python train.py --d_model=256 --d_shared_expert=0 --activation="reglu" --moe_layers=[2, 3, 4, 5, 6, 7, 8, 9, 10, 11] --normalize_top_k=false --balance_bias=false --lr_router=0.00129 --vocab_size=32768 --seq_len=1024
Below are experts of layer 5 (counted from 0) of a mixture-of-experts language model. Rows are named down (a neuron's output weights, with its number) and show model dimensions 0-255. Each number is 200 + 30 x the weight over its row's rms, rounded and kept within 0 to 999.
Before each expert's rows: "comes before" lists some tokens at least twice as common just after its tokens as in all text. This comes from a sample of Wikipedia text that the model never trained on. Tokens count by the router's weight.

# expert 7
comes before: "0", "5", "4", "6", "2", "3"
down0,216,213,189,237,264,225,220,146,253,191,148,248,153,165,221,205,204,149,211,201,195,205,216,184,236,184,213,190,218,184,145,203,186,161,199,193,179,242,196,229,201,264,202,184,185,259,188,169,199,166,241,183,230,178,204,129,192,138,208,196,144,201,196,159,190,237,233,196,187,197,222,186,179,225,189,178,163,174,212,202,167,217,227,166,137,252,172,207,215,207,92,180,197,156,204,206,209,175,159,193,254,173,175,216,180,171,223,151,166,127,221,167,187,201,170,241,226,199,165,231,146,203,196,199,218,206,180,152,193,217,198,184,240,174,267,194,140,180,195,171,223,231,218,192,220,210,181,188,186,200,157,192,225,187,194,227,212,157,132,234,183,177,239,169,230,168,175,197,192,194,236,212,200,152,186,247,194,138,239,190,167,193,158,197,189,172,243,211,224,160,169,171,233,229,188,223,228,191,156,173,162,194,223,259,205,219,206,221,217,202,170,184,207,209,196,153,235,231,228,192,231,186,205,194,202,155,192,208,202,240,187,210,243,161,250,237,209,140,275,173,186,214,187,162,159,212,213,155,219,196,200,207,183,234,182,215
down1,181,186,213,207,217,225,230,185,234,223,172,181,158,174,190,214,213,126,172,224,254,225,218,233,148,162,194,184,182,232,194,202,238,218,166,230,193,218,241,220,188,172,209,206,198,225,227,218,164,210,214,184,157,214,156,232,189,264,213,189,192,191,216,188,208,171,160,205,189,195,188,187,228,196,215,162,264,171,184,188,174,208,238,198,236,221,156,180,206,239,246,194,246,178,169,188,194,166,192,233,174,195,222,207,198,168,244,171,163,210,199,180,228,217,232,166,156,157,219,152,150,192,177,235,221,178,162,229,221,191,155,152,226,183,139,163,236,229,210,165,209,146,197,266,248,222,193,208,237,244,176,172,223,138,259,204,224,231,180,183,196,197,222,193,191,215,203,183,192,143,183,230,171,205,140,193,240,194,194,219,135,195,150,165,156,239,172,209,198,242,194,209,178,185,150,207,236,207,224,169,178,221,123,174,274,201,165,174,147,168,187,237,170,266,174,192,184,162,156,206,204,214,262,233,207,185,214,230,246,163,226,204,118,188,197,199,199,152,182,176,158,177,202,238,191,186,225,227,212,200,256,226,204,177,197,186

# expert 21
comes before: ", ", ". ", ".", "\n", "\" ", "' "
down0,225,180,192,224,175,202,216,135,209,178,185,183,208,167,244,200,253,195,198,164,197,189,157,207,189,230,193,208,200,142,222,192,183,231,204,174,167,179,196,254,212,227,163,195,175,143,174,218,193,144,262,213,241,203,220,207,138,218,245,150,212,152,197,213,212,231,231,171,202,140,251,170,180,197,209,185,210,220,227,242,192,174,238,182,220,243,201,153,192,202,199,226,273,199,271,141,240,198,223,145,199,205,260,216,185,200,213,187,130,218,215,235,205,179,177,180,238,113,219,248,256,204,215,222,230,215,281,206,208,158,222,267,183,188,194,240,236,191,191,182,174,155,206,185,211,219,173,174,197,247,201,175,201,198,185,152,180,210,197,178,215,185,209,217,162,214,178,203,155,241,225,176,178,187,173,201,193,237,178,201,137,213,223,228,195,166,160,168,172,214,155,156,230,182,187,185,177,143,229,191,175,232,210,212,171,226,188,192,180,174,161,168,209,192,212,214,176,214,274,177,228,250,223,218,170,212,189,194,250,199,286,206,222,189,218,229,202,222,261,207,206,228,190,163,188,199,217,226,206,210,184,176,216,172,149,182
down1,183,146,214,211,211,175,214,185,160,139,171,165,185,178,206,153,219,183,217,202,140,180,172,226,193,240,219,187,176,176,180,183,200,164,216,203,248,203,153,176,276,241,132,167,183,144,160,192,182,238,250,163,172,152,183,236,207,226,185,197,195,221,189,183,164,207,155,132,213,195,237,197,188,144,217,238,241,220,172,207,178,164,217,215,211,178,253,157,261,196,155,223,223,187,235,185,225,198,174,249,160,192,197,226,197,199,241,217,189,271,209,186,166,211,178,238,166,198,147,166,253,158,198,205,202,226,193,189,160,224,181,174,192,188,204,231,207,208,201,201,193,159,233,140,206,237,233,197,221,181,165,187,220,197,222,183,182,218,229,187,204,129,185,212,169,211,262,214,211,129,192,171,163,175,212,166,274,172,224,244,182,217,226,196,212,195,236,186,180,223,144,197,242,237,161,192,221,194,221,254,204,215,231,224,232,214,173,196,192,187,224,237,217,239,219,197,184,217,222,172,170,240,225,241,207,196,220,168,183,208,136,154,205,142,227,222,209,186,203,187,213,173,238,186,195,190,163,188,225,192,242,157,259,247,237,226

# expert 15
comes before: ") ", "\n\n", "\n", ")", "-", "; "
down0,227,200,220,132,191,106,202,204,241,199,226,187,202,216,205,233,191,185,247,166,199,226,160,217,193,224,202,172,145,226,257,205,154,210,265,203,233,245,184,201,211,149,236,128,144,217,173,190,166,206,234,196,190,214,179,190,182,237,212,204,211,174,178,198,179,193,159,224,191,189,225,217,191,172,192,142,207,205,208,202,139,169,181,180,175,212,201,227,165,222,183,193,218,188,237,214,168,223,225,261,249,215,239,232,187,208,204,167,146,171,201,173,238,206,239,231,184,188,191,219,269,244,216,205,255,156,147,249,248,209,175,201,205,251,218,186,191,215,236,210,171,158,208,222,227,214,188,173,190,232,137,207,180,193,162,214,244,161,319,194,164,211,217,168,194,217,197,211,220,282,203,230,210,242,200,186,233,209,201,217,230,220,205,229,131,186,217,179,218,238,213,203,203,216,244,188,124,180,172,217,203,223,185,186,219,217,185,143,201,212,228,220,160,194,204,225,195,195,134,195,235,190,196,243,198,176,164,171,201,192,171,211,192,243,242,163,172,201,159,175,163,164,185,223,176,195,215,243,234,197,179,238,198,184,206,211
down1,228,224,171,159,193,179,224,197,229,193,211,201,232,230,206,236,159,200,168,211,206,249,214,181,188,227,140,203,180,160,180,239,216,162,192,204,199,208,268,148,195,157,146,219,237,258,192,221,190,191,204,229,228,227,225,179,199,193,245,174,222,138,237,160,224,149,161,225,217,160,230,242,217,182,223,218,208,167,204,174,198,215,151,169,169,226,180,233,210,198,196,190,177,160,161,255,236,228,212,233,233,161,212,155,265,207,159,230,204,197,185,205,232,175,240,193,246,208,235,204,179,191,174,226,212,216,264,213,226,217,194,219,242,267,171,185,202,253,203,187,228,207,223,192,219,140,201,159,163,258,201,205,233,235,215,193,182,162,235,192,127,165,158,165,168,185,233,182,215,192,195,176,152,168,223,225,168,154,207,278,235,145,213,196,220,187,242,188,150,202,163,227,164,185,188,184,182,196,165,191,199,160,200,196,193,185,161,229,232,152,222,161,177,215,187,168,192,205,161,219,196,227,169,166,231,192,189,193,197,182,227,159,215,188,204,219,148,164,174,197,219,232,157,204,175,274,155,249,142,177,232,178,180,181,180,239

# expert 17
comes before: ", ", ". ", "s", ".", "-", "'"
down0,199,169,216,241,215,194,191,164,213,158,216,202,177,222,260,221,185,259,190,163,165,219,182,195,216,241,149,186,146,161,193,199,226,219,229,256,177,208,193,254,218,209,242,177,267,205,159,192,209,238,222,163,182,209,144,226,208,198,193,175,251,198,206,178,174,167,215,249,156,175,165,233,150,152,162,218,179,227,223,206,191,183,190,259,222,177,213,186,174,216,231,180,151,214,220,273,109,247,175,207,238,221,202,165,224,171,190,197,189,203,243,193,186,242,168,134,208,232,187,166,167,169,157,185,176,150,189,179,187,180,161,215,256,171,230,249,203,199,174,183,224,175,208,171,147,229,162,152,158,209,193,214,197,222,223,256,167,191,186,174,199,193,249,252,210,183,207,203,217,184,178,170,220,182,235,220,203,186,219,183,171,210,239,198,193,180,216,200,257,232,268,233,180,183,203,189,201,227,233,139,210,226,183,182,179,187,196,188,168,166,203,201,209,176,202,143,174,240,219,176,203,269,171,187,205,206,188,200,199,233,185,216,209,227,269,198,258,229,206,236,206,145,187,190,222,189,216,192,164,164,210,263,167,217,181,254
down1,231,193,264,189,185,218,214,187,176,190,148,192,173,245,189,233,224,187,173,194,203,167,212,219,217,180,203,198,219,189,259,172,193,162,189,261,143,198,226,261,161,218,216,208,188,202,191,169,240,195,214,155,189,202,212,190,225,231,244,164,194,190,186,200,194,195,219,151,188,171,214,223,189,182,244,214,238,182,162,202,215,179,160,241,199,130,196,229,235,161,175,270,219,200,164,193,167,159,196,162,194,226,218,188,171,206,184,257,225,220,216,238,195,152,171,213,213,236,234,219,218,279,243,176,188,246,214,252,193,234,263,158,191,179,200,275,216,128,211,188,211,197,147,212,240,237,222,226,232,209,223,216,206,210,186,188,234,191,205,225,244,211,184,186,180,239,256,163,218,208,194,162,180,135,221,205,152,189,157,214,207,166,207,263,155,202,198,194,229,154,198,249,227,204,171,189,225,166,280,193,232,237,181,229,218,220,209,230,217,174,193,186,238,213,191,214,201,235,210,237,180,202,181,133,227,224,176,206,189,220,256,212,178,167,209,186,198,158,199,185,217,144,199,180,139,203,201,210,206,222,222,194,285,224,261,211

# expert 13
comes before: "a ", "the ", "in ", "an ", "to ", "on "
down0,212,161,187,219,173,194,237,241,202,253,233,176,231,186,172,178,206,249,198,225,202,174,195,180,209,201,228,166,220,225,237,186,242,163,224,168,189,202,181,167,232,212,188,143,209,168,121,192,177,258,206,160,228,183,190,220,207,215,173,199,209,219,248,229,224,210,198,257,228,154,224,218,175,196,170,249,165,221,187,271,188,218,184,172,251,200,159,188,196,240,197,187,217,217,182,187,160,207,155,237,185,227,233,287,159,200,197,267,166,215,188,204,234,259,179,215,184,181,268,209,216,192,192,170,180,166,167,254,201,196,224,201,223,177,212,173,177,225,222,201,158,183,178,254,203,160,205,221,203,165,176,202,169,189,241,142,253,192,167,216,183,232,187,196,187,201,151,192,182,227,194,190,243,248,239,189,245,191,162,214,243,206,287,165,193,154,186,214,218,234,178,158,218,213,198,246,171,199,186,161,187,202,168,234,220,219,204,175,234,214,216,202,180,227,225,258,165,182,164,189,204,187,157,254,162,173,209,246,229,204,160,216,237,190,163,144,184,220,174,222,197,241,140,218,224,183,175,220,172,253,180,235,211,238,217,252
down1,202,198,198,254,164,196,236,200,189,134,159,185,216,204,259,180,251,215,189,222,192,205,200,196,198,201,183,242,179,178,226,229,169,166,184,208,166,210,217,269,181,181,240,213,210,205,195,190,226,162,219,202,178,183,194,176,165,230,202,216,217,154,188,200,229,195,194,200,180,191,238,243,177,191,182,163,170,192,260,204,160,225,146,178,209,211,160,169,148,194,237,240,207,223,237,190,171,236,171,159,176,178,238,121,139,201,209,194,214,117,214,199,195,193,188,199,196,240,242,176,200,238,184,214,184,241,250,210,164,207,196,209,200,136,186,226,204,230,198,168,183,244,214,214,191,167,217,206,193,217,181,223,173,210,193,235,166,289,236,164,187,183,146,235,170,176,217,209,178,138,198,183,174,259,205,187,189,223,267,230,146,183,198,187,202,214,237,214,183,176,199,244,234,158,234,162,147,200,201,150,249,204,243,212,222,222,128,162,219,187,216,239,194,166,180,212,209,210,233,147,204,176,241,243,262,215,167,168,173,183,183,222,176,198,253,226,119,180,175,164,207,258,219,197,235,204,232,198,180,228,173,178,217,181,234,207

# expert 6
comes before: "(", "and ", "in ", "of ", "for ", "at "
down0,207,231,186,242,171,179,201,176,231,196,250,214,201,233,181,210,255,187,174,176,212,222,217,170,120,272,177,203,180,242,221,214,215,169,178,168,294,214,206,225,226,228,170,256,210,202,173,186,200,208,174,244,269,152,230,214,157,179,172,182,179,170,227,159,168,218,194,212,156,208,228,208,202,203,187,196,191,194,133,153,222,205,185,226,164,190,185,248,214,169,218,182,185,173,148,226,243,167,173,222,224,225,185,198,205,235,217,264,235,208,186,226,243,223,236,226,190,219,221,261,157,217,185,195,143,183,216,179,159,192,220,206,192,152,193,251,232,216,189,190,143,153,210,187,207,194,229,231,154,220,178,203,176,190,175,234,191,152,203,247,201,231,262,143,236,182,217,186,212,241,191,173,171,201,153,243,169,166,188,180,239,204,165,210,172,221,210,184,217,202,165,171,187,204,221,224,165,206,182,233,271,205,221,219,188,244,247,196,214,200,157,214,236,151,202,182,197,197,211,263,232,193,187,212,154,198,242,187,206,220,231,197,192,237,239,207,207,263,136,201,177,209,185,163,148,209,141,217,254,175,180,207,205,207,166,229
down1,217,148,221,196,172,200,178,186,181,201,233,164,213,250,224,154,192,218,172,227,251,182,199,216,204,284,254,239,215,215,188,162,232,174,206,168,207,166,201,153,213,208,152,163,176,181,229,188,219,187,150,201,207,198,182,182,173,249,192,225,209,149,189,225,177,210,138,157,213,163,154,209,214,200,191,174,214,166,245,235,230,141,240,231,168,247,172,164,229,240,195,135,219,172,229,207,166,175,168,177,167,218,193,200,193,199,242,191,167,149,184,209,113,203,245,162,211,192,229,232,239,210,213,166,175,237,179,178,207,210,221,225,207,222,267,204,198,178,184,259,206,200,194,173,190,249,224,232,185,173,230,241,147,216,199,167,191,201,203,172,201,202,211,211,277,216,214,157,209,195,217,235,209,222,149,223,199,184,167,212,178,201,212,166,239,157,215,243,183,180,192,243,166,183,194,184,237,216,277,172,183,236,168,197,214,152,149,195,189,222,200,230,176,173,191,170,221,220,180,199,187,181,219,246,209,180,179,182,126,169,156,221,187,187,240,184,136,160,176,191,258,202,227,246,244,191,193,215,198,206,239,145,237,164,177,203

# expert 22
comes before: "of ", "in ", "was ", "years ", "for ", "time "
down0,209,222,193,222,226,265,170,197,194,210,193,261,224,188,209,210,165,222,239,161,197,182,155,173,237,189,248,192,161,209,200,199,198,174,192,233,164,153,218,136,286,207,209,206,203,174,202,206,254,238,256,177,164,205,259,243,213,213,171,188,249,163,200,215,135,250,212,217,235,192,147,230,193,204,243,227,202,172,203,200,241,220,268,206,206,220,161,205,190,162,219,172,209,191,240,243,218,185,235,184,198,204,232,246,211,223,213,178,177,198,144,194,231,239,248,213,201,156,203,254,224,160,167,199,161,203,156,243,262,187,199,193,224,229,198,164,185,185,215,232,213,264,194,180,205,221,207,170,189,257,196,190,224,174,257,143,183,216,190,186,244,200,159,190,216,209,222,191,255,238,190,203,171,205,209,207,227,179,169,181,188,164,217,245,210,191,204,181,208,173,236,224,243,138,218,179,203,182,250,170,165,179,247,191,189,223,231,224,189,212,168,231,212,221,175,247,190,173,206,151,216,232,179,161,280,212,186,168,172,231,174,232,234,177,200,196,152,251,230,236,160,191,210,209,197,193,173,247,189,196,223,233,232,148,191,255
down1,169,202,181,202,215,167,231,177,250,192,220,203,156,197,217,233,175,176,215,248,183,234,227,259,194,149,236,208,162,237,173,224,156,185,189,147,208,233,252,203,196,180,188,270,175,226,199,226,176,261,215,203,191,193,232,179,227,161,170,190,224,230,168,197,161,182,180,232,195,197,237,188,206,172,188,234,197,230,239,189,204,223,214,150,217,208,254,236,213,211,192,152,174,170,209,207,200,202,248,242,179,222,185,246,152,196,237,161,240,196,169,181,181,139,233,213,193,178,194,206,224,174,159,202,206,160,228,183,224,207,224,229,228,238,213,171,166,181,186,213,262,207,214,214,228,239,167,119,236,201,214,219,248,215,168,185,170,185,137,199,209,135,210,139,185,207,188,174,167,215,209,231,201,143,214,191,170,213,262,200,165,203,185,163,225,225,144,197,143,160,215,157,214,239,129,180,192,244,211,206,224,164,185,177,209,149,221,162,198,202,194,188,191,235,187,185,227,138,199,167,158,238,172,154,199,236,223,217,155,179,206,197,183,232,229,236,162,255,131,198,214,239,173,190,215,180,176,188,213,191,198,225,133,181,183,243

# expert 18
comes before: ", ", "-", ".", "'", "; ", ". "
down0,175,268,160,175,193,150,219,218,190,183,185,228,242,198,203,197,200,241,138,208,209,219,196,192,164,221,184,207,236,200,189,181,231,223,188,197,182,139,202,151,218,224,199,194,122,225,227,210,159,189,189,209,211,231,219,205,195,267,257,202,184,179,189,132,166,178,206,230,160,202,264,214,172,224,234,213,211,207,202,213,159,197,192,196,224,219,213,246,245,168,191,169,191,228,225,221,226,255,148,178,178,198,190,227,217,195,192,253,216,195,178,236,179,212,224,205,218,185,213,229,175,156,178,286,186,221,277,261,190,212,205,209,205,232,263,223,188,216,214,171,196,169,217,181,191,257,213,200,234,166,189,245,176,198,157,192,214,175,222,180,174,188,138,177,202,148,171,232,185,197,270,155,237,199,250,237,210,192,243,163,215,223,208,221,221,194,180,230,155,157,206,180,177,231,212,160,177,199,178,200,182,187,220,181,138,237,243,185,231,227,173,238,259,205,169,168,199,225,227,165,261,168,248,183,175,182,217,186,201,177,184,247,256,220,199,220,190,170,143,198,147,208,253,188,201,173,220,226,201,198,143,179,221,152,168,191
down1,172,211,169,226,240,231,201,218,230,218,205,200,237,206,183,172,171,236,159,174,166,188,189,198,225,181,236,201,213,115,180,232,220,202,226,168,189,203,230,213,157,157,207,202,166,227,241,154,182,220,180,169,229,146,169,264,213,258,190,192,203,253,217,271,246,163,251,155,211,254,167,211,231,175,166,250,192,217,274,232,172,223,196,202,186,228,179,195,164,178,224,264,178,213,193,199,229,190,208,191,164,248,211,144,226,196,208,155,210,211,184,188,237,186,163,180,187,185,194,217,228,155,218,247,159,209,193,193,188,172,203,216,245,248,261,212,206,236,235,202,264,199,159,151,230,223,170,153,252,239,186,176,227,193,184,154,197,225,195,139,246,235,182,225,188,220,214,213,195,191,243,194,212,197,204,206,228,174,191,209,168,187,182,203,221,155,204,162,151,239,230,235,211,176,190,209,260,233,217,206,207,232,200,222,222,204,167,217,233,250,153,182,215,223,275,205,209,209,259,185,174,186,192,173,171,185,205,211,185,173,224,234,213,230,215,176,253,235,250,214,231,212,219,216,195,224,272,161,206,219,246,185,225,164,204,192

# expert 10
comes before: ": ", "be ", "States ", "States", "have ", "°"
down0,185,148,204,185,181,221,210,217,193,208,196,202,187,263,208,206,236,275,240,193,244,237,240,233,185,250,260,181,197,179,168,142,210,210,211,212,196,205,198,235,202,167,260,217,237,180,206,159,205,197,228,245,218,180,203,179,232,185,212,173,188,227,152,204,184,190,200,144,195,231,232,180,204,246,247,215,207,237,235,147,209,212,252,253,217,177,223,205,225,190,178,159,239,190,183,232,240,225,204,217,236,187,226,224,216,209,155,247,143,192,187,174,165,217,196,203,157,150,184,206,168,208,185,242,241,223,234,204,205,185,184,202,153,214,179,164,263,195,214,234,184,239,204,236,174,239,218,167,176,177,150,232,202,219,238,210,177,224,183,169,212,183,199,241,248,245,209,206,173,214,193,245,258,221,201,233,192,154,179,197,216,132,186,175,226,152,173,187,139,197,237,204,222,227,193,204,254,225,174,251,199,208,257,233,206,200,199,290,203,207,203,240,171,198,198,197,148,190,143,158,179,170,190,192,178,147,231,180,217,183,150,206,221,257,182,210,156,197,186,212,167,179,236,174,184,173,216,210,246,155,171,257,196,224,177,244
down1,253,196,184,202,206,183,214,168,214,233,229,197,233,225,169,160,182,198,248,190,173,170,242,238,229,121,124,265,248,212,239,190,204,192,189,196,196,218,218,193,195,180,147,213,275,181,220,195,214,231,198,212,211,233,222,220,257,153,147,216,215,219,141,190,225,174,185,171,229,196,173,195,188,205,213,174,151,155,198,203,231,199,183,253,175,159,202,223,178,223,214,161,197,154,194,158,204,282,161,162,191,218,183,217,178,206,220,199,194,246,180,172,205,151,163,257,223,183,251,200,168,196,235,170,203,216,170,227,230,205,186,170,257,197,187,181,233,199,202,183,240,190,218,165,216,229,166,186,157,237,242,237,219,147,199,215,177,157,262,165,162,164,183,185,238,189,172,243,234,194,139,178,216,183,165,226,240,169,186,223,211,218,163,221,182,190,244,181,188,193,199,203,221,232,227,203,205,160,184,162,243,203,199,163,231,224,184,199,230,294,195,248,194,236,178,214,182,191,209,197,235,205,192,215,168,234,209,231,164,176,194,223,195,183,215,190,98,200,209,232,209,153,158,197,213,212,213,253,221,185,232,207,251,205,214,210